python train.py --d_model=128 --routed_scale=1.0 --balance_bias=false --n_groups=8 --groups_per_token=2 --init_std_router=0.00815 --vocab_size=8192 --norm="rmsnorm" --lr=0.00165 --batch_tokens=[65536, 131072, 262144] --steps=4416
Below are experts of layer 3 (counted from 0) of a mixture-of-experts language model. Rows are named router (the router's row for the expert), gate (a neuron's input weights, with its number), up (a neuron's input weights, with its number) and show model dimensions 0-127. Each number is 500 + 25 x the weight over its row's rms, rounded and kept within 0 to 999. Numbers have three digits each.
Before each expert's rows: a language model's description of what the expert responds to. This comes from a sample of Wikipedia text that the model never trained on.

# expert 21
It responds to: Coordinators and comparatives. "and"/"or" joining paired adjectives (social and political, cultural and educational), plus superlatives and degree words like best, highest, slightly, percent.
router:458524470525540520462522502528468507469473523482467488465486490475491515508461504476463529489479519473491529461473533524474544477519543508474528513489517522473517510473518509478516488525534515526519512453508522524519520535527469480473476527533523479461538523471527523485530463530521531527522483523518514477501514514459486534512483476522522472483516513533517483462513472477477537511478
gate0:492485487510521514482517419501467426490484549499453506484512462490488469516502533501511492500476494542478478479468516500476509477522494483515518552506476512492482472497510470500473479470500505489513514509498509516451525534559517505495482463455518476476509488440546494509503486497467500491515526489499490494518494497489471491468485455497466517441481519453483474464481529511478480487513
up0:497460489499498467514488454499513457474513527486508496453505487582508458452493481503457508500503483538503534491475476481517456501477489541505510476517499464514491449468537481504472489508465515483524483537463488514493496486472537507482467496464484512497514479474508489495557487492465484463520522473478492488527504485470492484473516485452489528515468476508475496467459540500494543525507
gate1:412494465516512495496509487501501526488476525509468516483482485409503506498511503505493497522531499499516491496533494470514458475501526518513505501495487454510511500534522495487527486519484425476518472466487477513545506473450523509465501507459464518447523495493472475492513476485528555465483525462525524497516488511495506501501493484528510496477495454551507474498475512512515483474500
up1:536498522538481483535519520527510551542473510513478525517483436462512466518481504520533544514506506481496478519506478495503472532514536508519461550522525512514482547492463514543532477461504547483519475493529503516533494518504467486483533507516488502505479531531516507487508508506514492495541470505527511454493462526533501500551477523508487484524510529566517493512502505546478503503486
gate2:474535486506500520511536519506465477504442502485487506477449517486463517535503496495485534537470519501518502526453527549489496505513527513498472514508509492538509489527508525515498535468571542511498519504481537500495486502543476500501477533568500482518500528455528521504493473526495526517513524520481448545481527508533500475504479506531523544517509480550493476483522511513539524485501
up2:494505497494499477506520488467490466487460510506509514467453540535529492496474493511551530543457471495488491513445494501525503507496523491507457506504538504534486495516522522486493549458490531530440517531491536477498465493515493536506506505588490518501519505513528477526505481507501516467472529497478525531492474474509532469513490501498480561513492467517505507517467524552530518506509

# expert 33
It responds to: Space before next word. A standalone space token in running prose before the next word, after words like do, only, highly, forever, assets.
router:464538475497535514487506494556474514491461528482478477480496495486462511503472503500528532491441527492502541506477511513475538497563524488463530515468496521466521521452516537483533487529544515503499497466503520516533531505508493490492479520523520490463546499464516516484530490527551498526538500529532517478490532498498487527513484480541520469495515539527526489489510483473455532516492
gate0:455491463505530504483466482494513487509467511511478500536481468434465495534503508495553472516484494456484488513532456522507517464537511497482496472481470510523480512466472527503461512534504504492517497439500515490455433471427519501475530465499471497511506530532514512491514515469508492489519543489545520481510485514478470504487528506481532500483503465483478506524503508520505505540494
up0:431498469476510490492458469504508539490487500538459491531504516514486483507522516520539489501493483529513449522520499507520536507491548489467464515530476494523483510524492535523485504519507516461490519471479503492495478480480534520471466470493504535508452504516527492537524522519492481471505531475537470535496470474501531529445538522468487496523470521499438523543449500490490488499517
gate1:528444470518485505534503478438488476500482532517495480482437530502531478480511505507527532472530519489457465477473498506484510488473528510503506483522502493477476476458511500486550483493553494500538480511485532478473490504457478454469526476490501489532478506555485497504511502506474509518478518493500493531474532513526485545505489528527493524513485532498452493484510486518535462567493
up1:476530523521479522437531535510473477497470495471470542492508492467457535542479511450477517490492493468527550484524459544485476480499479535518515521489503481483527526522488448477475489537474478516508485503514512514521511526536507504530480523490528475466512516495497528482496470518481543527512496532518506494514470530441484497530505485490527475459505488488538492485540469516483541491479
gate2:502482437496514483511491484481493523522491501535517487510470478476505487491524523519487482486488483471535471501486467496524508501519466505469517511520493444517482501508470567493511460491518496522497525491504517511463471511418501490460496482563480512532530495512515512526548511485562493486517506489525430507489518498488488520456537490492516493514526478490478499517467544509538481543506
up2:541533500506480520514509522504506512475494511499494520506497520479511498505507475499491487516518445510421516508431539529493526508551547513485476521481550502468492524460508486500476486480541484546514504469485492481510551517511478512536547483451509487515511496490519499501504512431487518515494485519509486495484474507503475511522481534532474474471484527462519500517518523452544499466483

# expert 11
It responds to: Word pieces, list markers. Middle pieces of split words (in-vis-ible, f-lu-oro), plus list-item dashes, closing parentheses and table divider rows.
router:476531483523530528477528518525471526477465527478480477473492490456470524516466519477471528485479524476510528475471534527468530472525516496471523529481517510472524526477506521479515466530528508519522499469526528529528516534520478497500473527529530470465527525472520528478521464527528523527524483529525514478496517525471479536529474470531521472480520534518531475466527477479480530517473
gate0:477515522492527498529499519481530517503505495503431533517523504497507506521542480487512540519517524465540458470542483479466461520472454548539526478504479514510486490503485490513567513485551506511551497468449493478513506530530525524529490490478528524490518478536469524479489494511518524519511534494491478514502518485453500484521501501492542507547497488525520498517532461536515514512488
up0:489520517521479497490480465483479428505518491478550521492481547455535496489498519504492444524481543516471512518490535538520480504529502488454466523454514520464536496495506512521456513518475529527470525514537516493475522536503516472488490516467514500489495518495496443529495476480476503456497485485517538487475525508549477481505526520503491484514531533482525489475537516477464480500530
gate1:514520497540497508509538526570487487508469510489499492485482494496473567545465505500542488507472468467559528477511534489436514451550509495501498488472516515498532519501525518495480447517540497526470515484508539515514522499493478521490514483559526488498535561496473543490484482521487492533504513498488519513496517534517509519522512486514515517463484509473519506531487482487522473497499
up1:506505499535475488510486564475486506454449506538480455489498531493504551519533458509474497461508531520517509487519471508480497532509529539498485544500511501523468521529514558504548502495486485481497521489509557503517500496505483504547446501486488489488523475522494490503466473475477579528474535493468513495525498509492514455511469510502493520494477497472477502496468503531508542491486
gate2:494522534486501522461539509485445518507476452528501530496460517457490520496511510449526516529547489477511535483509470527518496485487491516525508496520515502456474500445507497557460510514472548501518492458510490503505509520538503518517557507490469492518465498498490465496502479442508525492511462522504485509486519534487511493495531491540548480487455501500495490484536489455543523496501
up2:488474519494489531477529482519516525473516485486580472540497506504482531506479518548539489506511465534505499511490478515473480475523448530500522498513454434508479456495508496503494465498539493514527515501510445493461468473518501485480502484458487496541488470480525539471484489497509480499494504494469494501503510485465521487460511447485508508443501489459481481464504529466479517517476

# expert 48
It responds to: Table and list separators. Pipe cell separators after titles in tables, plus colons, semicolons, table divider rows, and between, on, by.
router:471531485522526531475523504526466521479471524481472478480498479463475521526475520478480522486483530469507527474478518528470526465523534502467528523481527524473526530474499518472520478535524503517526511471527528523528520524522480483515475523520528470470525532474513526478528464526530514523530492526523524477475515526469475531533472473528527473475520538525532473463529476481479534512474
gate0:508476523467540494563526517526489470531491493522486484502484501471502487484511522521497489503467472487515536527506512513499522461542508482450567508473497497487469548514488523512506475485526483438539520489516485472524515516476499514498514527529471483524513523517536504507492539475519490488540463505499502498502513564527499503505456493523503504425527465520519466475499474533467476513489
up0:470450452505508501448510493456486515494491481463468458498507504539519522520531494503475498500486500506507479503478485499459490535472462457549502497538457458516475498513502512495501484509546500493484518500514478517516433512488473486534503533490543504505502484506503474485470494537441478481513508522509519518568493460488496490474465463519491466516507528513457505468515481516473524537491
gate1:504416472511514508459466481499504524483491494533513491487495520482518506454513440465470466516509537546511526540526502498524506468493474505488504435524477504467494458510526519470463516531560485494515521526491479522512509473471462502531484530504497503499477485515488488508522479533477494495491501529525508515543527518473485480501518493474469465513505437517513453499495495494479487493530
up1:467524463489495522476518475510456524467508536527529497513513492467502536501460524489540502501459467479481486462453505501460479505510514529518522542519493492535505479524489502519530493495477543522505513488490504508498488476517512492459502521487492469459514575468525490497513457472475498536511492463481492483474490457525441534485491499476533534498485503512495547495532478482531555507477
gate2:478514476504535502466529517516525527523481521548431525489535447529487457501485502490513484494490481517492472492535467538489506480472512461486511474503530483501530492496505535532536540466520516503536471441504488501513519501516525552519446541538525479495509461510488482513516491552515505505504503524459504533515512493512492507516474518513482511503511537486512491495476514458453479539523
up2:533492512501530505479520466493525530519510496475485484508461461536516526510478475463513501499486474542501497492513491478516493479480523497458500520502517460507526511507476514523499513483506507520504540523472527484486499469532521516539490529523468482529559508545462487499493484523555490486533487516476506471521530513509486475533501534471518535533503477506518454496557539489429433515513

# expert 18
It responds to: Foreign name pieces. Middle pieces of non-English personal and place names, often in tables, such as Na-um-ova, Ni-ed-ermayer, Nik-os, Ravi-chan-dra.
router:482516503524540512514528509536477481462476520487488482469480498484471511533464517483503550481479519491528531471487516532492527485530506511494524523461488509473523514464503531452519469521518490515526516470513538531510536513523493479509476539523531461466532509461492530478521474517522515532523489534516547466496523532506477529508482468519520476490551506505533445482530476500457509536480
gate0:505520473499501557464526495520478467500490509507465475493484466532434464477522534483492531466490490504511431531539521514486498458479502511506529514502491516458489526514516473518481563492512513529487539491489496492458523503527513490502500569530505460521500469486516448483487516553512539498504493479460484521504480494488469472484489522478513508523487507528487501512515544512470493525477
up0:466525496524551500450488472478472502494498506486553539508544507482505541506484473464494517491477535480454488535524475496502494496491455488505520455498476519508525517447478538501509438497495477517483513484497479503488473524523554459511495483515515510477531455499476505495465522469525502461469498529514496501515479489479491496547501488481531479524478497517511500448511492467504545445482
gate1:497462514448502547511492545515488498483538468518537504532502460509520557501467462508504482549501469483514487478525463496522502498473493481522503467481473453491488512537510482496517475506471424466466515533492528493500472497482480452525496551534502514490470515517513555507523515534460495505508504485495499491521495550482508501489505496511489490534463488476536485494461494525494507459500
up1:494529559543500479521509446520505526539481499506526504499494506497463488469562489511474489452508499496488543518493481465482478490494439477523481480424459529516539543505468478466469475479502500530479510493523487474467527477502495517485497489519513511494490442490494561456470485489495496470498477521534513537511520495519475486511515509500490511496488483481499455529497519492469504520505
gate2:509497470524516512508523490490477500479467488490473527531475477473474500471450529495481512540523488457526532491491481468465508490510490499456519492474449502513536456480550516490533514526549495499506489499509534527483544512476432487485502534543504488505557523474521576474503486517507534512498490509502523503465524519497497546502466512533515466479483498507523515496530487474476507484484
up2:517472510527508491525484466477490441525526514521530480508486480458444463481493511516526509495478473484530525557535496496486525508460493485502505498496482488525504442504521502472495556490504465497478525482500479540457523475471458485501524532515489527537516496457486522479493487496492536521437526505492518508495531473491500493507538489465510509516526449468476498509541495483474466545484

# expert 63
It responds to: Capital I and initials. Initial capital letters starting a word after quotes, colons, or line breaks, especially the pronoun I in song titles, and North or South.
router:475536477521526529479525513532472500471468525477477482475489479464475522514472516473492526493483531473508528476471528527469532470530520503473529527476511513473524527478506524474521472533526505516520494473531529531531517530516476488506471526523535471467533517471524531482527467535523521527528483530524523478480519525477478529529474478523528474476523536525530473465525473481469530510472
gate0:490452509534463525508525561543511462526477510518476451477479470503523480507470474479489538497502493452462511528530502521486503533490539547522526495510538486463524552500498508476517490501489510520539496495476519523524496523480488500523494528531510485526493464458468543493512522517509515499546474497544491484499534524472508517510497503530514454499450462498526491509501483544508520509465
up0:490450487489475456516508541490518494515505494507480461531483486505504502476497475510454488531538522490498528476554464524499466514512510500461482507515519462523510508540479468535521503516483553519540458505445464503498477500490532458486480474478509493511503454498488497521485481518498534474485456461554493504457534497479523522472488537499534505475454483512510500517450502517528487517492
gate1:475448457502492517506498465527496447488504468516518480504434541551495492513517489521508505485494504517523487465525480496499477487511485494507515469502509486484509456506532449526453482489478513490493472561518497530489538519529483491522502559491467490501520486474497513508476498527482518519504474485480516490499510520486513462452530482460493473521478449516495482523458449545500489548498
up1:534503515502491496500502504502498475452507546486488507492523459505509495530506526493548471468512486495430475505486494527536512505448543495516444512505488475474509504556450524487497525495471514516464498452461536513500503508558474487553478451481506485474532501509480459523491522481479489450505472490533480489475459501530473499515475505483468493506497516474513516491503520523477497468511
gate2:531510472511504473578467494500521504447500487446499525486483505495457509502515480481515497496523491504507493470426533536508450508494527532556536482497459560503499510505474485477544519482483553506509551506508525511514519480487496447494502473510480490516504483502510510474512533480496494467499463496496519495497542526484480488491490500466512534529537485464490477476468485498514472519509
up2:517485520515492473529462528539486477518516468481505527470490497479449500516474483480481465518475504473494463494520534524530496473516531514465478509489460484520469516504550531516462479512471488509499484498502461519530494489462520496505475490498530502463471503476462522470484493508518553517536522505546491496507395478473513501514545505516492493492492552494478489499483468503543486486492

# expert 45
It responds to: Month names in dates. Month names after "on" or "in" before a day number (on April 29, July 1984), plus word pieces after a capital D or C.
router:482540489515513528501524495527477541479458519480466474475483488471473523517474522471486530495483517484509524468472517523468530475535521511470514542470499521471520524472502520473527476523526531528524496469517532520526528534527475504532485512517529471473525543486512522480516474511523526532520460534528491472482525524468485532529469477527524476468516563507515480470519467487486536510481
gate0:493485491511538491528502543497478528558513529459482536482448549489510490481462519523513510506530525500533457465496471496514522494532509498453498505508471520493523489512505516494499477458523486512483497525480495493504469544493490490509521478499484518519494554510502526453476495484451471484510523533497454525498536487520468516514517471435486492483486476508465506432523465495537472504516
up0:499490496475518517493486452534507506495502521444480509510506475547513520497487488539501509498496472456514506524536522486482477537537523480511498474506520473509445534504512478529473505506524484475561464486483471489504481479505497497530506490484486501483552482475505498502524499496496470521484551454453519466484526510518539494480451461531525458514443489507525496545473504520479533546506
gate1:528504518497459482502491512514475478513473478459483510518517536542492502510489491503460496517506469454483542470497475504523551515501541547512507532522514494498519509515530470522477454500468479491478507522533475524485452512514508507492590502494469449499529504511480533502494468470534482510490537476510483456511493487445491485480517468514505471440490505474518524487503508495474529486525
up1:479500457515523537484518496486531465491463516487504485483472523453529484483494507529489477435503542550547461511459517499495478492521508470469493482476504527498485544468485489488531490468500478516494527477507503478529493513503490490503499505492506557505489546500490477491501498516490491487520494497533510517520474520514516534528544526517511535582488532533504491529542475460486513461454
gate2:520486448481530489507498495485470507457510561475477481508512505535487461512539476511520504471504490500508487490496514476534553566506459449490501468483479530485538466422495534469519483499547491455481455495464461523494489504512474474516468507476526508490490475477501493482521514501520498485526489467500522495480463486532481476494481486470490489470519488493539501514509529476491539508509
up2:495517550528494529501505466560476510477484503525501499482487495504477547451501500467525483515479520476504523493515513535501487465480486546524537500486549503473486479538496452455470498546494484524529499490564499508516486498510476483512507524501517474499465460508484521526519493546550501513481554506503553481490511487470518496523551484490503457538521500509505517494490477527486475484463

# expert 52
It responds to: Word-initial fragments. First pieces of split words after a space or quote, such as exp, mut, te(chnologies), us(ers), pol(onium), and opening apostrophes.
router:480528470508529517474527504515478532494467529472476482472484473478463500528476543453458528497481512482478517480467513530464553457526531482489515524474479524478521513480503534460526495529523499514530492478493519520515510527525483490494481514540513470470509508480531519469521475527522542525523470513516522484458529530487463527508471473528505478475542533518524491489521479463470517530472
gate0:511517520516482497465513502500524476496490487467460529503537504509504535487520517494546511475519494499474506498505515526514531518495511500478515468503495512463503496475516470487501492523524506489555446474515493535472479530459437521501535483518496506503504482492510486431521476494493495550505467545522489509560509530437514525508497455498520454481464485495522497505491435467462507520477
up0:477558524525523518489518517534502507466417537456538483504488484494511504498454467507524506508456514470525536510503526518523485510526488492498564529477540493490515512497477550526526454513496484500542519494517516506531472464503525533531500519484526454456517511519508529547519473491514505476512509491499533474466482513489509518530512491535497488513528493483532478482502535527505517517509
gate1:513484490538515513513468503484522462462472489513531473450483494514487521518535471527448527543484492534464511507477501494484514506499481508504519487501468466502470482487556473476511470491550503479486501465505553486508506485496517511475441509542522521494487528470497501549548523526493508489511496521532535497534536516548530487468506495503512567532522491501518499517525519530517468501474
up1:486452512493503487505507491513519523477492488455463473461483500455574514548454474503482542529496483515516508499508509515485504482512508545506458512547491457498472456472515519491507530491495525527495488525461504481477504526528494510493527482487483499470475547495538533528469511484533547511483500491448470495486470503456459533491521463480488519489480503468498505513457497501528521481468
gate2:464512527532503492471484502501483504525478481530462512464529453428474494536504493491535484481490525497486505537522508508509501490541484485553520516493505588522482506487447530512510527478467504485513500513474497492436532509502490438519512493550479500495471478509518481524489537474475497469467453502503517495484491529477469488506470514504498507497517490464503512532509530469508496530488
up2:488528521512445494486529516483496516456511509481470515519436482511518485511515512479474531480482540460475520551493537505475476505517544501495459521525531439489472556484487522522460479458513545505515475479494514494520476531518528532560452492493505519511506499491510468486460502472514521483494487485520468529538508481513499512498512466491512499493487498502445493504503485517505531477543

# expert 58
It responds to: Capitals, backslashes, abbreviations. LaTeX backslashes in math, capital letters starting names or abbreviations like UFC, ENG, AUS, plus country and place names.
router:473537479523520527482529505535469492473467529479474485468487487473471517509472514473487528497474530475511527476478527524471526474529520514468525530478514518471527525476517525477529477528522508517526497473520532530533513536517477486508470524524526469472531518474518530475528464532522524530528484529522518479480518522473485532532468477533529478474520545522522467468526469477472526509477
gate0:487436475516510520514487492483507560513494489488522518508501482505498464497490529515470504474509553536522506527488513534486500507533504533461514496503472527447486557496490551527507493491594494508541516533522525465498517469509539504513511488484468516465483489510499506499482462553492508505509526503482482486499493535535490510497484515482482506519473549518543497480466485490450499488515
up0:507516492516443507455537460536458466498506517527505494499507443470512512477464494514537488478485483473483529499501516487518524510468492461473501503470530518496472479480529456506474500521459530507457524478483532575474507536504466475462489505489519515501495488504457512483512527484468494519494453470499537483504533465505529546488521509535538471499518492459494481497534488491519492505490
gate1:530516475526476509537524445483536479444487499524494498484478489518496478458522527516450504523524488498518466430480464476538489508515528506483472538516515478487516487477468516476538507487492533574514509498515470489497529494519509501489523503475517484460502498516478466492516510506522496507483502490480516536477526508523538487458507478511526477480499513489464467486541496434526488547517
up1:547483488477459519512488465498503491492457498528493510501488500531555469484511575504517521520483482486540500499515468495518499483491493485531477484501517481459513523490502509551525472482498481519493504514483483501478481486507527525503514504467504485503512529507489555463528505535479523529525568465520467472483540507472482494473449495511430512533517488485486544545536500489481500523516
gate2:516494471573501506488499527545509513509534490484492545532503504511523503502472507485493443510536506505481502471552532507508490503460510425479486532495504501513503491496492493515534530504515507484491459468498470482472516552528476519531521516443554500516534516518494486473512488544543508518493500499470463484487463539503526485542542522471486491507504492509490507503529521477500514453469
up2:496502512516498467480454466531525542490512508453505509504441482472464521501512499491512506474452496496478518450521485460514508484508437513522530475522508466527524530518493498503470498513489482559488495521488510518492474529497492466486497514532535519469488516464529484455515486459484463505493440492527522501513454457488524530486496521517539494457469511453541482517494506489513497492495

# expert 47
It responds to: Name-internal syllables. Middle pieces of personal and place names, such as Ki-er-zkowski, Ro-der-ick, Cam-ero-on, often ending in er, ler, man.
router:476529475522527522504532513521478497484468520476493484467488482474481516501468515486535539487481537471514535469478496519460510490520499516482523545449473512482542539471529498496543456524520490508529509498549526536518516515511481498493496527524523476473517546470518528475528468507519511539528494525527528478474512525493486519526494466541526471481504534511534482484538466483476546511465
gate0:513521496506484485544506509492498478502455502477507498469486530472510504527490483511527533476482526474482539522494482534489459484521455516501517544470508489512500495514483479480516475520476462500486498508510510523523480493534471514462487467471505511482562517506504513452517519508505530487478506505550458418535535548494528507536543461497518504492513514460528515508532479481525490445465
up0:462489491521480532501534513528469482507492522541476498541541487503460511519461515504491502487504528509509577525509516506471502495499525515463527497529519482472470455502453539503460512511553508518495476488544504513512476533465481506497466488541542518509516481515499541502476520518489544504487491535484482519435475477499510479494497503540495506472551520547493492497488462487482489525484
gate1:513495520500511513512524466507515498553501513489510462471431514541447484504510532489518501505500493491481508478474542502469515515513488526491533537463472493491517550477540510526489460486523520525510510486485494555490551482495510530503494497479451440502522491449500471453486508529501502540503489492531506490518560516509507480524512457520521495429486496481522494505533491500511491501503
up1:474511491503497504486497522507462502442475520522478514499531500443514498498496455492465480508507517471554525530492490519527526466535516465471479474538522537484472469539427528482485518510519456471507454496520505477516462520508489507478482511501532525487549489486491499510532503479542497451501501507479494526504463506516497536483507541506521478521563528543492491506517484502495528500508
gate2:523493483475513486496462474499526457491498524502481547509510473525513494494483448533539524530495520439512528488492497490468457509512476513515477542496442514514519530497544520472531503528490415511481484519540514505484490514515508509455484500537517482460508466541510547505485494525503495526486495515517505472487528489488496490500482452522469492450526488462537485530490508490478493524488
up2:476552522515515530510493527503451528467528482502532522513524550483466508517516481511460470449460497521483488503556514505504500501524480501488507554494540470475494527494471487517479497522495518486495512447516476537509479497485473515526513513478507507476513502470464489508487495478479470533467562510525509477530500488446549483519472514486557479501458536513479490475472468517509507491500

# expert 8
It responds to: Name-list separators. Pipes and commas between personal names in cast lists, sports tables and election tables, plus table signs like +, −, Pld.
router:471541481529525530489532506532469489480469528478478478470495476462479515525469516476499528489472526473514527474480527528471530474525513494470529522476509523466533528470506524478518472532523491517519511472533529536528518528519475490501474521525533474468524523472516528482521469525527529522528479525524518475492523525474477532535472471525528472481520536523529475468523478485468534509469
gate0:480502493466504477557498498526474491507497518541518489510493458505490461501463543515518546503474503504549524480486507494497504549527496524505524535502480561455487510472537542537464473482518492499506524511479540506510499473487471492469487521507460476525502519508490549480469500518492519494487500490467530493528537514502484510463532477506482547488465488492530484492478522486428456527519
up0:473490470524474487519525507474507461520501526505492489482505460543529467503505539542517540499510496493530527485512495513506497529535521524501483527530527522503467491524501535534477505513518510478491510517510538479515461492499472501485472528509501512531492494541519509510485539537469528518519527514484522502554517508574496455428540456489486532506487485494505478528464480483448460519512
gate1:481452518485450494467513516515479431506515486536514515523501439479446515498509506477490481504491511501498500537481460493469488493480507512473529546456458485527466479478564467483504455498497501494528500492447471463499485500469518499499491468506489514537536535477495513528506504506500510494486519454486501496468537497522489500533478514518442483472496475496476538519501520541493529494512
up1:511539491530507490529465522502501509456517558475492501519468539499461504481517543521510475509483499557537520530476507531515499456483495558485515507517490513511504463494475528514473489451509530534480494508535512540473510473540498511510471455491504501503493508484493497494501481551478501526498509504526505484464534458487499511473531477499533530497518535469445515495525524462500484561523
gate2:502555492477503486530490520514494502490524500486493549529467530522502459516502464498518509485481502514525513473489475530505471482522526483483563512535465517499540481527494517447515496486508524498489520442513509486501503519462538470470500471508511475443492473500520524530493499519461532523493521519487534457494493470469463514450436498526508530456495521457522517526498477499495483478519
up2:530470500539511481503503517504522480457461503506525444519510524523483485509484516509487489503499489509501531552469515454534522477466516494477451474517471504527490434477550503500541491508546502485503495547476483506500499508535482474489514536477485476532531518521475514481481522532508519504462509480478502474500552484551470485490530521541502508531523489538478478497475526491452496534487

# expert 6
It responds to: Field colons, auxiliary verbs. Colons after infobox field labels like Spike:, Shape:, Rivals:, plus pipes in sports tables and common verbs like is, can, consists.
router:472527482526521526492525504529471523475467529471469484475498480462480519526469519479473529488470529470505534475477528531476527477529529501470525526478529522469521525474502520477515481528518514510523493475518535529529519526518474486509472519523523475459526503474528527476530468535532510522529486533528540478508515524476481530530480475527527466470525526524523465465529479480466524512474
gate0:443490508537544530497507426532498532476504509517541466497533486518485485507537530509480539491528514504554505530466517495485476524514468535516511507490458471510484496444480478502509497512539536477500530495503501535463483488519479508489537512524526490491505496466540513477491513495474510492489511500484496478511478480524471518471493491494528466462552484530508472462524496475466503507440
up0:488490482509508543483507522502470517503479508511504472537516493485526540529544540476531475492537506477562492488455519523473481489535513489503487513454442497475506500471513544514483487499481523487510535522484497479538534501492462473514495489487516489516468572470518511503488483454519465501506487487497468507493513541539466526457461502520463510511516512458494520479462465523501464524507
gate1:461493502538499541529543509569489485514469527532479442490512478477482521520478470494533512509455501520523515507490550544519488503482496517503508494489521496481513481492490518466535474481493476507504504453522521515478537503528478524497514524504518465507534483502524497467546458520495494497488479557484492460486484498530522515527509484508523459507529521469476470548526499441464482516486
up1:514504505476481509523501476493481546492490528511513462498511534516497506475478501499431513500561488509495501463491496521465497522529544507457536544499486505480496480515477498518526482494550512502524515522491534495491540467536470472531548497482461460576481513506517518513526510531491490513509496504497434494485509507533491456481517493475481505445498493543518474470466496460500505496488
gate2:486499464535514514517488514481522537518477510494490479499526461464477524496491516497462467541512490483558470487511487531505486474479513515469513526488532488494539482482492517528534467483549475518560529479486500521560501487470463487494519503499528517487530562528538501502511478533485516498521520520491547500463480513528506498525514490526505498506474566544502537517516493473512457471494
up2:544499515471518502545489507493498532492526508510493474488496498491494505461490528518463502493502494492489502528506466525484534461493517539498493490505455505506488481533525522448455474500479557485455453544507454473497505484500461473482441462548475503486480549474574537492496539509536488486525483487508474492462496502505512476511513507501467477517491483514506485499533495492543471477502

# expert 46
It responds to: Latinate and foreign word endings. Mid-word or final pieces like -ium, -osa, -cus, -ida in species binomials, Latin terms and foreign personal names.
router:483531486517540526454522528528476495474461518480471489474505479467475516534469524474467527487478516465509533475479511527471525480525513505487528516483538515477519532474524515472521470535531495516520505482532524527534513519517477504521482527524521463469525500468522530479529460518538523527525491525534534476489517524475476527517480481521523476476520527523529467480527472476458537526475
gate0:486533490539512503477509505537470487488473561466492506477489474465485467492485489469525478490500505429484506485463469506495489490491522461531492504486494485492526560461501518545485479502513488505513500496556507535509501510512504470525491463527508460498558495518556495508528469525512531490527513561501470500510490485518466490522449461484528481475482502497492456524505483468510514522475
up0:461503512495488532494479503501476506504540462520490511525469506529495528489500497537501549508498490528520504488502524484461522480503490532429515485482447517502541491482504497463512486485511520492494470530432470498517516525489489493497487556462482503518506513483464506468487500485514457519501463520516506507496533514475523540473512504550506481502559508522533484484560486497521570473475
gate1:486498493493539523461471492495458483492479455481479521491480489531514493486498506470513493464517502481502536496526521509451532483487489468477499468496438515463508502415541475521515505522507495505480505515539463532496489501500507523523514517473504502515462512485490488509439470478490487512489466523507520509553543515511476471438493527476511515456504503495520483512493461514448484539476
up1:504495509480545522473523542510481512462475463515529493516512479519467497499477446497452527498470499480547543517519480504473532528463483480518511446519467501503493496458506507498481508514470543511503447524488448488492489513493504517492507503536496508486490491503498530518481473504503538549465505487517519551539526474487476482464513506480457519500493444515525477523473481487470538543481
gate2:533507480531483496495549510533515495451484489510549484500498504471484471507439538473467503476508515481502532464484508515487533514513560479510510509523508507470533522504539520473515429512494488516496516496496541557563505541502498470508501522465529508480527525517533534488527495500517517523502463507532511492471509513508470522477487505533498476488492533515513493471519441497455481507492
up2:473499517557511558518497475492460472521468510494501460477493512488469541465543496471473516493485564486501505513471501514484470486495474517456505499461480538483522521460452496482492526508496479498504517449523492515477495536510506464501496539522487450495528502476447492491494488503508473523522517509500481482528503524463470505541503488501559508504471519504554485463532525476511515523502

# expert 62
It responds to: Commas. Commas everywhere: after place names, in thousands separators, between tennis set scores, after introductory phrases like In addition.
router:487529469550534518507515499547479498482482509503478486497503505469491536533453514477484512508460523486510509481479519525501522483507520502449502547465502523475509530480490539486531468507534511531521501474524530519526511530511458511503462550515527476459513512448510503460541483543505537518514482526494491453489505528473466515541486489513519470473511543519522466462503492503469515527475
gate0:489420504477508543550472430513492491478468500499509486516467507530493514515516518480508501486491523492501475510509469494497533460511475479465471476465479518526496468486497505480526511480528503468498467480473503495484501476480489499512496483507521519532513461538494524475508495530499536498495516488468483525474524553520530485517506486520469527487469538527510504442547519508415515498520
up0:531453480558503495524436491515510530507500492525502505538473514490523492496487459495500478517476467513495473532519498469526482534481506475452465486518508493542490488498503544508517519466502496516472476504514449494488517465474488531502484484519464515524471465565491491448488499525490536455518486504471490487509455498491546476540510529468475536509463535505486496472489521512466493489526
gate1:504497456476451497467530522505530509513494508511533511507530503529472501500501481528487477521490476500485489504511476509519472507490477512439472482509528468513484496561477478521495498486553472550485489546461493473521516507485490528484487508477538495513476539496456488541542506507497457490505519511465465583499473445494523500511514536508458524505493506528496485513480507530530483533526
up1:498479453516499504479490425564523465464483499510495491476518508507480494481519504526481496499469515520474498530502479525510492475500510417479473502470542417483492504547519544502491485492567447506477488501486503500531471531475462491491502472545489487524502510537512503497507503528502466465494527498484505517511493493510470511520514493528468475530500510517503532531514513519488499490522
gate2:451548516478504500502522481506492496469531503500509511507477525538519515510537435448486476561507479542484503519486500475470502544531511554514476505526492449529490489452501478518452496519498498458496496543489493500510520524499496486488503499464485476601501510511511511493498496466512510487520498480491521512509520490461460490524497478502496481506479481528526491493519468471529534530485
up2:462472477489519465497527471488513502489530515498466533538518521546524498511548450524494455522511460529517496505463496479506483531482534482496483503542524465556483466542458469539454488475486495462461502497494490482495516508470515480502513468470477531547513512517506483494465508499503497470488538479483509481514489470476523482525511513483456522518480519497490492477473512490528515483567